config.toml
num_hidden_layers = 8
hidden_size = 192
d_shared_expert = 64
moe_layers = [0, 1, 2, 3, 4, 5, 6, 7]
normalize_top_k = true
routed_scale = 2.83
balance_loss = 0.00231
lr_router = 0.000941
learning_rate = 0.0053
beta1 = 0.95
max_steps = 10412
Below are experts of layer 4 (counted from 0) of a mixture-of-experts language model. Rows are named router (the router's row for the expert), gate (a neuron's input weights, with its number), up (a neuron's input weights, with its number), down (a neuron's output weights, with its number) and show model dimensions 0-63. Each number is 500 + 50 x the weight over its row's rms, rounded and kept within 0 to 999. Numbers have three digits each.
Before each expert's rows: "comes before" lists some tokens at least twice as common just after its tokens as in all text. This comes from a sample of Wikipedia text that the model never trained on. Tokens count by the router's weight.

# expert 209
comes before: "1", "2", "3", "4", "0", "5"
router:467521458568503397452532451524468562554435554439552508508493489521487428468455512466538558486496506408558434616424572465466458431471354488592549514456407451505465485415508562587481450502487572
gate0:403492491527465492467480446509506435533483527500567502504473467542516551474420455485565543494634469552558538582528525506367438523465407494520585484599435476512510430518540493490611406500518525
up0:541470479485427537413467575559570476480478501553444508466542441528461494434561569582484494443497502501571524528528561504594532458408573534583456452519480521532533479426593541526522501429522481
down0:519466500442526541560454409587388492444568473563566515589412513500493469392518558526491528577485555548485458501488523395472522528432503488552387437521405478494469508378587574525472464472523553
gate1:515494504527611518454506530536386454447558578549548527446404479494471511508548513586496486485427412530488336472473597497539483548445484565532549466485489529497550448525541515476522529516511542
up1:501431507576537462571434458492440514548502559551492473515477600493408545553473382525405507519366551532475454551509520464478500491460512439493489537410369516407466521501599486502582592566525445
down1:423422560530416557515572477506490488547426426511600543546558479518535488493538525565503526452468632428464398461500537559538490590559518526499398549517391516433518504487522586509566540560525507
gate2:467473591450387581489458472641505423547523494491578556524502479394565530485459456468469578488424542462477511488482437471543453488516559507458499557531466505547410479504500584484574470516474516
up2:526557526448465530525536445484425565493516500510502513584534624474450460518580573491509579542517528551485462511500447560419573481461434510578495460493457590523515472636559463528446478602522458
down2:410494568486557490461600502420447586425528524466468443553609579489467457497461424558493606563477499574480511543449599486424469532426465455454513423437548540556509500496480472621479464559538514
gate3:466464539536457500541491512462537471569459586532556419559426417578537484485504565523568514481459489544480504551502553519593550550509549555498367494533483476434481541506520572505453424503539446
up3:539521527464469471493488495537414523506465450547506562513448490546475458566427430523466515519542464476491566479517463414568499517521396371466576597557461571395527531464519483423431580494543484
down3:466413452556513441483532468515535548527481460544495489516499474534534466504531566461549426450452426411484447478468547501495455560527537552587489559587544512514485426445604453554466579481560422
gate4:525527428531474489445495504497535449525402526484510491585549469482523558508442512484596562509449548468568463483344521498473425506490517448450477437445518504407459513457560506462502414463492512
up4:547554452452553456393454517497491464539513559521543582432431536448486530568530522505544462535527559388466534545548405473528451519464624502591573483394520501503519509507503553466538483514580498
down4:425382464517452513456463501503482519496509476470505572545548581528554529479503577636567482437422584569390504431549538461515554517576490608466491532458514451521561508500501522449480527548526495
gate5:516542492483503474516491531583499477543504495519507388532452513519437531528456461464544432508457471538559482596430506522403417418470484550519494455486472462578539491572554621501575513496585539
up5:521555542519631427589455607442380469492466493538552464487434464492524481557546579548431481450563516442605482451536535530499411463551513506458441514484521595515532543493425504435510540571492585
down5:498528473541560400521601496408516450485530528537497459538468521460585523557525499541441525411513523464485552495477657530356531435540456423494476473549529556478523588459402514477620520457487465
gate6:508532537538456479582486535470462499542557477592432550473465445492444604539513622509569486461485489477569537514398490569532514450569318512458437448540425532491593625420547493448536511460512507
up6:489466547418540558427538472491543472462537564557535409463553537527556498597487450620416442592513449454432452512541423528423542543482569469526564488530487512503538460501458507547493536552515516
down6:511526450469433416359463524551420444426505491459522469564498547583538532408539438607480583561478493517573569532553507527406561452540530582602603446497526469524577537464504489568518489567487456
gate7:393518494515525488539487426494522560438455549507617518535521390476469487525516441456581616485583475402497536499469358494502434459540533519439494487535535512471473531465429512565486524516574466
up7:540488500513494399522532542515500595502495522444428469487575427558526452560535447530576572521486550493454517573492504475495501413652446582512470485554505401432438516458506557432488514568480428
down7:419414510457553501471590451488610472493507422443439515511551437513476475562455521487497511503596533508491479632426506458507485544526471544383456435617510471487505560564442557487545516495473489
gate8:481449414455567501420493463534510463415471613485509524490550590500497434390483474449448529463511473456534384574465527439490509526454472493473478508544445604572488459579537530477527427468547539
up8:490489480472471514504513469584559536537608324411584489520426526516513502378573491447551519507568533518536586570519434484448544459452537551512511486437494511583539549499488561582496570502486574
down8:522522470493508461553530391495544468466542583542464403555497482553472463509544480567530463457464430474522472489532528405466452506484465498473558479496531513487476504545614491435555536521511509
gate9:525408428438449499454535508503519595395457499476556559484461512542455414421449488490513567511487544520462488472426500486448522531482551587615575452514538394535517479508454661548461437406478467
up9:560497558499475512454553475481461450510515497551438469538380476507506473417546460466585470461588432438593533437509602525561504505562495479535506408428492520472568508512558644534516509524467455
down9:465438580462415427394437421568484442516612400457424465544485624521516534501451478456553470557430468606460486478510542540523418484515528460595522545544520533452466460467415475513537571475487453

# expert 126
comes before: " ", "2", " the", " season", " first", " club"
router:492564456586480479440481395574517541569494442421466537473487510507498516418521523438457446401487507485471401587458535499450487573436497413531470507491459441530515483481512573482548491572552377
gate0:506565410510445485623447532552487497471446527530480400504470512452486480499482439479533464517437445485536674482497492573469553532519500507566442410462541406523480435554472567499470366457512454
up0:470523462500472448573509481499523448551540456460466541489483478490528434479504485515492572553457462431531504507515503539555527458497422602492350442532550503522466544489564542515439571587509390
down0:453492548511634417655477492483434462540437455461590523461503496463551408493555402565475498403437510453467483479544561488474448510551497515536522443493468425519618547459458461504491518523398502
gate1:555459506496518436460410476568535470587505502478453546479567530485490469456526424464513546557468489525573456503545511510532465561485510418439495430518441554567437551475480595483555599497544487
up1:517437474516510594535576530459454541525435433493549556426514546415500494470511433401572450453413507520588570542526518429443514477480511449469564501566562562508530516533453462458539434512573620
down1:377535543509507585412498446531452482445469416490523399528373472538543511502569441520428483467565384457539456562506511535508501454478419560564495621509593466455500550552508516542528459492583482
gate2:525474435485455526589491528516411461485516629525504513528428576495463560466560491437517438560479594467492522474446476484474415493529478504476515502470464464477439523511559536438572443547532430
up2:518479616523518465507556520494464539590619514570540466548538541490624510587484491478550540581444593555477511479582447492553515448511543514583500531547487457472549484492579495519456490504535450
down2:525445500466410492520505561564546457493527553479510430600485407434521510485519432448436511483574552456486526497457475419486481471476528478608465490498509554464494484405532555490517496407430616
gate3:568552381514553435540595464517551522489453474570475577512554522508512525481465496445560486456437456501532541532503519513541491514508533599487472462488516499618569494428604543503476496504576528
up3:482571507509561463520509469594519427500602406540547444449574527488494475367497558509558525380480492534497506496499488421558521463499409526503444500428558506474492508541403505484514540486538501
down3:515524493467562535458527491468523434535550520617489529394468465477519577470543554431544494353475503513504588507511565440578507571493540481593511530501439494507392579515517467639489515539528499
gate4:533560606541509501514435459466555493565532544472511542574462569453453529493446531481437493419454495499499499481414575375531484515542533530488504495403480533509466521455593522485663434441476515
up4:531439518516454467536586521499509506515526549456543477544493469537466532451472432566498539486408540549525487554519507401457478368441494489583478475519448613459421468463446475567511504515561485
down4:504490580587562533577486481516509500549509534554402611566527508438426459620541461485450553541461596415454424475408613503466501580505459552546570470561514459600510559595495446493553538464534494
gate5:424533473517466512525567508512470491589507517504515425496435521471486474512517510456421537503536523512483461495599592493402561567551501546541505425469379460505567447505490515510534505471475478
up5:550500427480529486478521416595475514486547457601533331541490469345543485510514513459490460530589528460533568469527523424611483518519594619433522570491460515465511456531558522477526475461535463
down5:497483494531523476594509461587540440515526438570444511466534515474517471454590476490440457444452515479510655528436441494554596409540629526502487535477588551558446508476434489566597566590534437
gate6:525564563523454486453451412446577513515393483449412523564447532509426473537512541391523519450530494517516400525504522521531399513509440507463449515492465577446508506425590474417467534494527526
up6:451449408546513446425515494507447493440441409516483449507531519491490554524532524414453400430481477491446472528537535469488558460454561480481536446460500490499517526473627452486456524418524544
down6:456451495508596467456462558550387438406476462457396502477431531454424504472536574513535545507472528573580453542514494490488488524514453532547506411513482517516563449462463456545463504530441592
gate7:525549460469481524534477510527431551536434442534418503541523531476529518483507483467512417466421444487496533514471471544433438524523472473375467499523415495443438560503546515557551526411547554
up7:468571517483541573479565520453501446448457556569518455427431461437513455542572516505493590477540444391488538518461552454530539560595539558490462444558542441463542393486595456567427536453481531
down7:546534469523547505441583501581502454523531486488490479462504525508593506552595546437493582573605434401565525497514537441461517524502556473526486478416528435510506493472530461507466522549499453
gate8:411516466524478593497413515540564464401446487520469523521410534527439511404528546558546540457505475393504499589483564465385500470456464448493399467472455458546416387500513520526530461520533534
up8:532483486537508514411430399470506490460529494573494575458529425524447515491530567465441455372464527545506533576446498602522541429580502453461500573562511506444479501442506466471454519477482529
down8:437535479533479531476470492479446383442485479473519542429463504524505450518468441517542571550481460507399486503512476435558411453559469567478543510588424517620521536595562462468508387509470545
gate9:496473558556450513477470500462557414608540423476426519571524468499536539584472512549397450426490446431510561535459472534491387523427509483568504476467449517480470554502510501496547474564510487
up9:502477461495481454492540528423516561516482553501513499502535526473546513505398475450564540496517511545528428529470439492463481512571454516443473463391470427492506519495449569575461506370452496
down9:516469419522632518524459556507442575496516388484523517543496497497505408437451490474515538562490529429505538435479516492320496494572509537420482507508402463560496606563481600642468438436552483

# expert 120
comes before: " ", " the", "1", "2", "9", " time"
router:477577505463493451493511429520431488584456427469483555451464387465589528522455514508475511457476544509469513591410460432440431458457526455527497489462429428546473474497482581445604486413510461
gate0:463561493459497527465458427608423538632513438506540504455544499557452502470532440504507578436485385548513433549535472381480512465470452478560616486492410406556474457562521513543570528407602517
up0:508492537542507512452642488573482489492479510502509462513559570410458417533469525555533433551499540482472545542468517462465608430472413455497482503455617500469461533455437554505517624515555499
down0:445499441555449547448429486573406536410537476523533536461534496453529539513509556421504398536477481465498451405425494532540454496492658549502411495459482464436588424467479504500505446502452548
gate1:435437583514454518379464491518556457483507480497452545467464489442525519538558501488606526456444489382460557536465424557524529505473515548526573457424433509504470393502455579395590421468561437
up1:468469509487441454538512537538486615412517470485638362497547488554455508466529565581463557515544490519454414617527514508519560520442543480459503530456504363508526449492466610421491508567407453
down1:485404541483526466456546530520435508504497522472559548557513521485439413412474511520357506507507579443562574435467531566417424430494450523489500446494485548527512528577442470549475409606471551
gate2:535487408557487519416450384442501551477518461435551604548486575490474555527529430530510438475429504394511452579408478483505560523578537489490469456473527507593498459423569450516474560511521440
up2:517557430544400388513457597604485486518556484527550530581523528514488441560576546538512518511505548496445527572543524467430484582551460493547459541605550539513551477522521450540487528465508458
down2:437532461571530395519438500498472501466540590604424525500556500488513588481488501544556548486487539505445516509561526434488466501457589455542504549401455461483602444507386461548489638477508470
gate3:466506593371475502532392427545521527547496531502479536463504526500483526433464495488509468494511412492565556514524466514406464492381528433494543552530457519594425487466463520476501484400516538
up3:427537473529586521616470498514473482601507431456627524546446423477481475572445464558533495584509499537486524519401428502503447568526422447440508496501436507478596520506527503522480503428548422
down3:440548533465486567523479448412574480531485554550452504439471553559469544463407421459485506522488497486539469491655550476492424456452473515512556566485487461505533486582498517426613716459472445
gate4:541556470437479466546534518581445508563507470525370534492543490523514551461493459521475528460474488507494441511534476500507476454525486475476524488446444509584547535496482507503458551507387465
up4:433488499559425460499573569497602548508570483443476502469441490526537544515405472511539510519566497428463560476463558559441502469554498494502469516532516527578551582566562494548433522486460499
down4:500483530524495518527536573507442506457617486416487480523401459442454504494569571525475548505440454467471506519467438483513513469475455359421460468434499459498431595510504489469551442500465565
gate5:495458492425482496513621520442493554506470557480529472549483563469523513555487477578444510560445466515557390598483492591609427467434466456457390541389478512524515459501567478429543550491550409
up5:519539476569552521516502452472551535493446490428421505475551452599427468426524522496530516474425503475497510491456535452539496439447514536545574469540449462468548525528518461482447575495487579
down5:609495497454501565488473510539502586465498465451556528563555508544511454403556522566400545526461436534433460435385447469523513532458476555527514436506553466503498468497607571444506598523454571
gate6:510579509446523511520528595487591495493490459476560463481387405535555463517468510449495562492530567556408530554524489556541439489584473499449533443502413435513438502542589479487586483550509499
up6:585508532443468537420533440545533527514519549621510514495510591519543560526453473477484526473529525437468461566470496529512559537558539535556556577575496580505489495603522504493457523483446518
down6:555563547512468561489488403475468581616561522482533510521505519561542408406435406504474563543550493411467446540423495530529543498523532451609528551572566546509455465548517534518477451541474487
gate7:485549533395448537434426493497473556508461545555477482435454484449526487524508532519511490459489484464595538557462537429453492468467546593560509473549458452536434625526474444541549531443551558
up7:507466462521483476504533477514565537423533474548427533550472508467579530548595513467436499447380539514523486428585515530486560548605527532516484529599436469560401547482543590478513543483509475
down7:539504570446461465376397466436449496589470529509475397448476470492470418529493491554627461546492417521420515500554538544537503476551537594487523527569542522512385552554462480452464529543495451
gate8:552527548487410523444497519477438561457529530531464532552564515461529573499456557517490548589470570463576499516503458608422520589581565432427488429517487454518489494583564472469465469512467470
up8:534515514556548512477544491582481484498504482415543459505413463457473540515449505423498522404447508513455500480554531522488506556456516502533440500495529476458331538394457532510477518523509621
down8:473502388467428543534489502520513445514463450460540447485568548538505457495450460455552553483491522447529505540486464520489395499396498519532572516513614505514579506465563476426485612477510487
gate9:478568518573499458543536414435561507525467448508564452524548432471507560502434569527527496501513562515486610470506458480573445572507544443589530561483536567572424520445443445538461504472445483
up9:632559489567492466500500466522422395597505522459622463524442472498560527503505478517539492446451477508552547569466469501636564504430487550552433512455522485566526499512487451487535571503486466
down9:512458410478525507471473452586545510453547454429367484476452547577516522433505469579545552483555576505498504486540453453587439547496415507496520526530483455469585477525491473433570580375479499

# expert 73
comes before: "ed", "s", "ing", "d", "ly", "ated"
router:473606482593506520469558437529502503523420510454552526549524461478523482490519552475451447468504481459426519604436477550493546452472577481420597499545474472481534476426541603514433408571412619
gate0:503550499560530476481452521498462525459508455627483482491450530465389470466552531481402469531536538428450456556557473602480532511438535554439539405513444526498498549403556551482573379484500510
up0:483473467539567549521422486552487499508463497463453396545507433500448536453579522460437537549488532489440471617585602571573554587465523436483542445471390575526490413536585557556464492478484504
down0:471465537420575549596533436521515488527517595538506531536506517523498475513565489460408460551522541564472507493559430545474550478557447491434533437435556485529451396427522437471490618556417506
gate1:532509435598487496452581491483458491461415489456470468459544497470504512450460471477507529544480484496466435451447414525544585506551560528492565529505510450530596484514530533438469434497515481
up1:550542471527544531445561388473440512456446470450443530454475508533517495437547416490486413552505415461494502468430403448523547490519509407449446440529476536563620486489394580437492497564477529
down1:469460522458464471549495466457493535475504553569525583550524480565448448415541593515545437419462487485477538423556522545463510527618564507448549574451527518484426478487555500441461522506555482
gate2:518528541552590499478599472591509536461434526487532524519516523487448559536540515522446490476510520467460540565614582589511544455467502437493438483514621467571519501489587504484555482436569540
up2:586612488583500538512483602575583444575457522559420563517519558528448472466447525511528471564518525529468453549502635488476505422432471500485449600436451530466564537439567513493589582515545499
down2:488459519456547463421502536480499446425535523492518472411516515489399567505456448479456428538502414454478544548410475431495528573533447475432511520394453518503474500556521412502534511493477590
gate3:534578571590482542495454533468449464531494544481497496562438559463564479564533501579531479497512512428544496472445373480516527517427562445315519466450504440560627550591488510557466418516457558
up3:515488451522520581457408575510502423487614438674556497540455520537423483530473579516528493544584551510634496478547490563498485458482425467567474459506519550485499577636432538436497511526494517
down3:524453621540424521442547508467510483566418549461520531490522479483511541487457492569490410540489553466475509561511425424602549536386525471509488451582482482486581458483553441519434472512489573
gate4:469515443530404522527568395478424469587538526447508537446559545556552480508536520572533524534380460573458538525372443489552557582543507540469514508509463512362428519524486462525433460467487484
up4:489464490511511514631545586517475494548534564604565558459545508560509573449461517420495501448406455486455578499444532530569486560533477447523494517484490457460464523524502520468484539483493496
down4:502520476549509518483565516568501486557516541623548420431480457518414544468498524480490529438532436368484445466492539482568565521561495623449505470447559588556455374513407460439447587477524497
gate5:511464457571518489484462582474450447525486482476422465480467500610554567516501551558498606474509593513515480504547540538550518463495426538451475527455542492559519409541569601481415566483537589
up5:533576508555423417483519562416452491529500556465407468545588529569566426535564437441526649522533539511476477604485524503567427566524515534508477429553452537514547488533483446483539534572430506
down5:516489449495451509550456494481451426522544545449500509597515464540495532523504406547545475470503516500537482567515402426468455600483425431462537530498500471429454439541472465444430491479554488
gate6:534470497454500489485556563455479515395473553514576530580552406530493589561484510558482470515431478482468505526536518480580498462539603520547579507541569532540555556462454557543488426502458431
up6:540509563451520568618557563484524471526506445452501483490585487529500521593544582493456540437448447468481489469441481557533485495571500457484453490402425504511465361472456534477462457438511448
down6:527562470571601535526500420412443412406499468472509478437450539577557486561511555408386421475363471480475481515471540393516464466524529552533454525502492559531541488457534531469488499518495464
gate7:426533443463589546464499445442510501418388555515434466477527496467654520500466433390434458423420461520470508483452531504455566440456526588407518477512541522558488446463562527510495485515473551
up7:511507549463498532501445506441464558475489563545451484403505620535563378469563519511455377560514446434461520538464487482481586513573519465511560575505450498560382479563553484514496422500393471
down7:459523537617524503486589444450551450419450641560431422527477466590484548443458517463457441459461463493527518446526459582447581543500477512473528512569545480485461487446408467455503567483468560
gate8:481442469512466539506537479545569391468420473491481537519442509439548505457611498526516462485473502597506545508432580568434505455535498451515479466536507463536566436410407609476437542476457554
up8:505469431522433514506434530490450607462546560563504510487563582567512462517473580438483437473439513471495486454484573563524505556493419461543498512443510442474503528515495431477526520504522448
down8:488550484535526514471562479449505523449444500523428506503550504539580484411520429540551443518520498412442423512389520531552554424488518435482542544450450563535545522504634592434412543566477513
gate9:522519537472534436468569552449550453496469476536530478528555533493515472488420479443492471484459422466469509478485513523463568530426512488431411452527523439520463433553525529571482476591481496
up9:445564497537555474478456543506507508560455581489438450454554511532521487491523559488544502471540514544444501500491479547411499529523532554507448438547472514546536480458558526513607564457518447
down9:400537525549522446551540441397539507564560492537536525395498491504516370481482500381597529479519448451529413484453497543527522531462481553389504519531408427458522476471438493497485571550524501

# expert 192
comes before: " the", " United", " New", " University", " a", " National"
router:452534488540440505533451412554407535560526382443511502416424531452495453458465408410452493454513484532483475557383482497391502461476473430595515518480478500524492486585471646511566445560402423
gate0:536518505469475580502568473533513476539545459512411544413459563468606465544514477548525466458526565473543419549493518497473512493530510512460473477519503521487596447499527541522510531514560573
up0:437483522544488521499453509462465522463478538512396566475522527499525474557407521446556532471488569512498479547490452504507470436513457519512581600503474500496549482506441639535542471521485465
down0:548463565534450507495542546519558485444486536572525536582474519413535517515616484472442505424440437540466499465445430560577513513572475522543376482606537515489557585447532528452514513498544547
gate1:521488473477494575512532496496395434590522407419560460531521437380399518470576452510456484527416484531502523439537563559558479495479439444547573528436469530508497431489456469585452605488575483
up1:429547472483561452415532526514539480540456405380507568531431462452476482427516456470568472435439449524504562499557542490509474533487559563532617514551510576556466523506461575385483503583501481
down1:471568457500465422510510552511596510560556531487400432500589517553570425533540530540490419415352527521460524565462588405496560480515551546472483534455535455406512463483423463482550564474555501
gate2:488492506533482479464473538535477431476482609506480453503535541401480533495490477514550507448463565539430430499423509490516578489474540492515533576585536565478464400448384555526545553415559460
up2:391531516570430538420469502537470431482430558517483510528454418476501480492537581478485506484428584460529649516532497509512497413487457475528442530573486525548414431516473464489531594464510577
down2:589553517496514462464528531426477487474455479529504594494500477457509473564454409508466571495503410548484494483523530515510525459480553562579430555506517534529533504514414521489501471458502465
gate3:544490543493533506476546490461602457562489557483567596682467386501488446461524482431551529485482512529507478462494556541462518478521563446622542532508483431527445491560551548501420489542518480
up3:495652488464525502503556564454443396507507456580429488518518451436533403463535442433502418447447512579429476502481509522511585531500498491576423525534492470492427536530493513508557476510472480
down3:501462460531518507463488549505518497466515409494523485481450527555545536486474480413439499537419510441508491503609453366561471560497440551514464526523554482513524517396444548451580490587477459
gate4:515475475480511495577544555550428626459487500478476374482509504448552532448489480490468551487522528488485524440506558498487559511494524624517487488547576517511577503471458561492445448422407464
up4:486497509367561515498585529537523568496421586613423470529520497520528585537505576561548389514457502539558430442541615506441476477510537507523498534468492466554486537517433521502580497538532521
down4:495476574531521476491559514483549440550402528481447465525570466473483508616519642608556531466552480494529552523402483547522530519468483447521486462514465453508562481433516516567489521553574605
gate5:448558532483499501584507457420506537516477459485483449444431455511395373373525512497429576408473532480483418474431498613501580511499469388492464543450488431446532556499522494488463482559447432
up5:459546460386542415532439536447439509501503458522432581513401563523480557525450513531522447478524524508507486536460524590530560456505481445498570492450531480467503525521534530531452470528493533
down5:459536536600493452617489419548445510502627440462485508532477525491449465385387487502439410527481483509480486473631506503505481428475555507491481426515514480602552426530486466502555500455428558
gate6:524451581438417524464440631544530489566503526467450550517478520497504539462411519523502549524452482487484468462419509454469419452491399511459509419440389507492485443475552516479498499471477544
up6:512411531550569531490442549537551493451493418373510491490524529479477506410541536466489577431452505503529447519424470550504504431456510558503517568533538484491514623545402501504539523495484630
down6:550469485468454468486515600610541436472463446407538485427517534538420521529487511419465549478469500449502524434569471498536498525459507549475559634454476448504451589459503427505460500574489403
gate7:464497477520460430524556485384480431463452399501442488405470459464459547457491429543475507499488407500579494484501517490453405520476509446503431442411540537597481498433576582418590397520566563
up7:566492434553428411533580451525522512455453484568559540544584500448505477403484551528453527477531540507547518408609490459535564552516496564491448491518414454387575539560446437516434544478475522
down7:497495532576476470607474484494388490413444511557475506526427508477502413534492370611545564556503401535419484502617485483476561447555535541637547509478451553516462542490455553460468530515462505
gate8:438531426515513422513490541492590496534515533468552504496512494614407469543475463412515539453504596515531457606458496446553552482504429599458562565437493509446509452475516502522532554509491479
up8:615531514492482481582429597417591441486533539452476400405558507464484542472589548424472508473425478484486581563464503578518458547431463509474525394559489487518533457492502472425510479490463529
down8:470544478511467550434549583506474543515505496391448439494502565485612497396488566478573528501516497409473519493540577394519454548581466497538434429488502497496503437435376527437495478541471539
gate9:601546532433546594590576406467525508450554521552542461485546482525569504471498551491487523562503498441408549501435600503516440559440444496481492475506540450554453487618565474519561568474467420
up9:429469527522516478526547617494441493470567532482433494475504524513443409467540502505519505458555510498508499523572443456558556496578519541538457502523483563514582443444543469435567448413518531
down9:464493458555439488488444550456484517519437425457596482597433553494375462511520475572445585516538537556454545464583537478501510479477502574519423549566527540514442592436463444494442408535481520

# expert 99
comes before: ")", "1", " in", "9", " (", " ft"
router:480535537560483480538517442509455561522434468527569488527473490377456565488460538454461442444576531465463492557388555531470486434486455542627439484530522492531561533523482508501512502571549499
gate0:453463539590603511535471447416555562527479535578540573528518454466496569511499579491503498582585510507464462579537409504498519497485502508478487418533564476485541596472485519462418487568529538
up0:506527568427413514549541510477506480537526577485478439462537515522482522508434538513495569534522541462452499413459553425460549493552517458391447464462529503575469419534468523509460572569505489
down0:473541462470493521500566512485476491426547429536532467544390447503457564491402506515482452449464376482544537505531496549568533541589427456453474522433462531534601402553501411537514516570524533
gate1:579487486520620414471532442472461521481508561542517452498473513371459586457543527525496445493494495470497453519605444518590438607550490491436495466435555505414524488427495472488387477532477548
up1:499466519559520392491573385465530562436466487592564489566430398508509467503541555502449467382552577436520540488436467461522496491444537546562507477404468490609525477480530554479448537509598451
down1:489476451527491504520566500521536557387466487706552443489405497506590423439564490511497487448431486450531504497561575568509578467492559509575447556444543476497492466448500568449452566522538554
gate2:482512466489495491520550546450503528478445500503504567523410543447507440427505490483504535516583431595507417495378456497590414358531492555536444491507452429518478467508453505481519477419420535
up2:486489451439516548500511629471526465580531486483464474518528429548580536488494494494507465462519471457544603517620470474424512571497452523511506522515529559503568565566473571441428446507453566
down2:439582529517572553596449596570552534481499482540521519448583506497593466473523507550458460491417561388464468504511505487490603434499532563524534524493534503515444468476583460473517487552490499
gate3:460489555593506505581520542497450481478466462465556590454481535535365489475472417435470518575468523447449454459464522548488483429436429531519489618468456512489543455485573599485538485553473556
up3:491467492527636500546456439569537572502505597565500485447484468593519451525558499547496411623494473484519496563445529451423558549472469594520494567443551539460456527533572472522517553562547456
down3:433510509558585509464545400435458447543504516548477456443450495598523543403528516515495469523445423472558510523625533475538461498475537464486500492592620504577490539437529435449455550522526466
gate4:444604507408469591532535478551431586571429528557532543535458484413449498537355544525479492409543478445483467520419503497457576555527443453580424471542520447541470482533476461508575501405568442
up4:618499444498585474449657484527487440447540489480486437487495548565488416614528481471553598566508522515546480484518493488589549577473552524451566552569588484433502535575439434485475405537420575
down4:475523579547558486536537513501476413488601480479556440457547478467532404597514416543481519549459521467553579492558380532555532537481504504506484484579491482602502508496538478453521494498462488
gate5:563569557470526539449555503478414491460428538515588470532525461529498592537519444480487471482489497454451521498448559433484496568508499381513507466599505511462489540491449403540532433587535468
up5:479467435507571587534521469516440451559653529551533483565411492451524533625441534462549497344448503548488466606491493537431563534510469399508536470521513472516445545504419493506457507496461447
down5:540449558467427481514594454474498611624482490446553550461582528460483497602417516535404583530461492512565446512469481519492617472403425510436521557437546360468557443512448476509529554471468557
gate6:398508539536448536598493549500498485467467515548497546468400532546464535536469424476533467429593464427556473518511537457440487471550492509487466572527500516525520450491458478587496533461500574
up6:546478577479450428561474410491436460444494541496467503567532506514547616457526507489409491453574470601409448456494478500580509528512490577540508497541437478510545513520406546553505542507549494
down6:506481542540513412536593432558497552442468465474489530558528514486473520581502451429564448433548488474461491501516543605460504491387421437470470384400439446444506457534389530523434586494514528
gate7:417489521489493546455500456489478522522468472422511529453530421370512527514479493446468499521457532486486470547499575482442618532529552602570488529514475517518482408462510422502481559483451497
up7:474527586609498521493507531439545494530557423471569470627519483445435553526577503398487441498460509543471451514463539546472564553398633457488467535522489426441461456487527527491512435486501626
down7:496566542564495435416535548524535407531562436440534594388516500431455500525507483510437551479457518548568514485477482510421526419513510554514576516582545624387394510421434493494488452477590523
gate8:545507609521537456554522421500490518533476480488410522509546561530526444525506504504481555455385472511467481532523544466453580570575571576503477449439528492407502603507452532525470528548553504
up8:408465390438554549443503547551507552503517592525473461465503516417535606510519478538537564524448498399574558443533473477494545547505559526438532554422514530431465449532406485521459501583644445
down8:547448452551498521380615522433516571421521510496474521497542471525519383477496526449480498510539607484567522507493583534505524513416598431431554565510523449434505437533552555487532482534525521
gate9:511479459556487587541538465494483491510471485639493501549504539460470510491585492447390421561543532534458452567450518539453559486615496515588569492549537464523587571530522512526529540513464426
up9:588500565517481565528492514525528628549543616448472543502485453388502474441445549475435555505413561552553458465534462507497486528509531468573478535498410523518561424489496517532411479550499467
down9:410613510467544547611560461450495493391444461451528513563483537590430439564515600532519489514465444588497569575503555546526503530450532499448469528518462537517476578448521538548458507407517475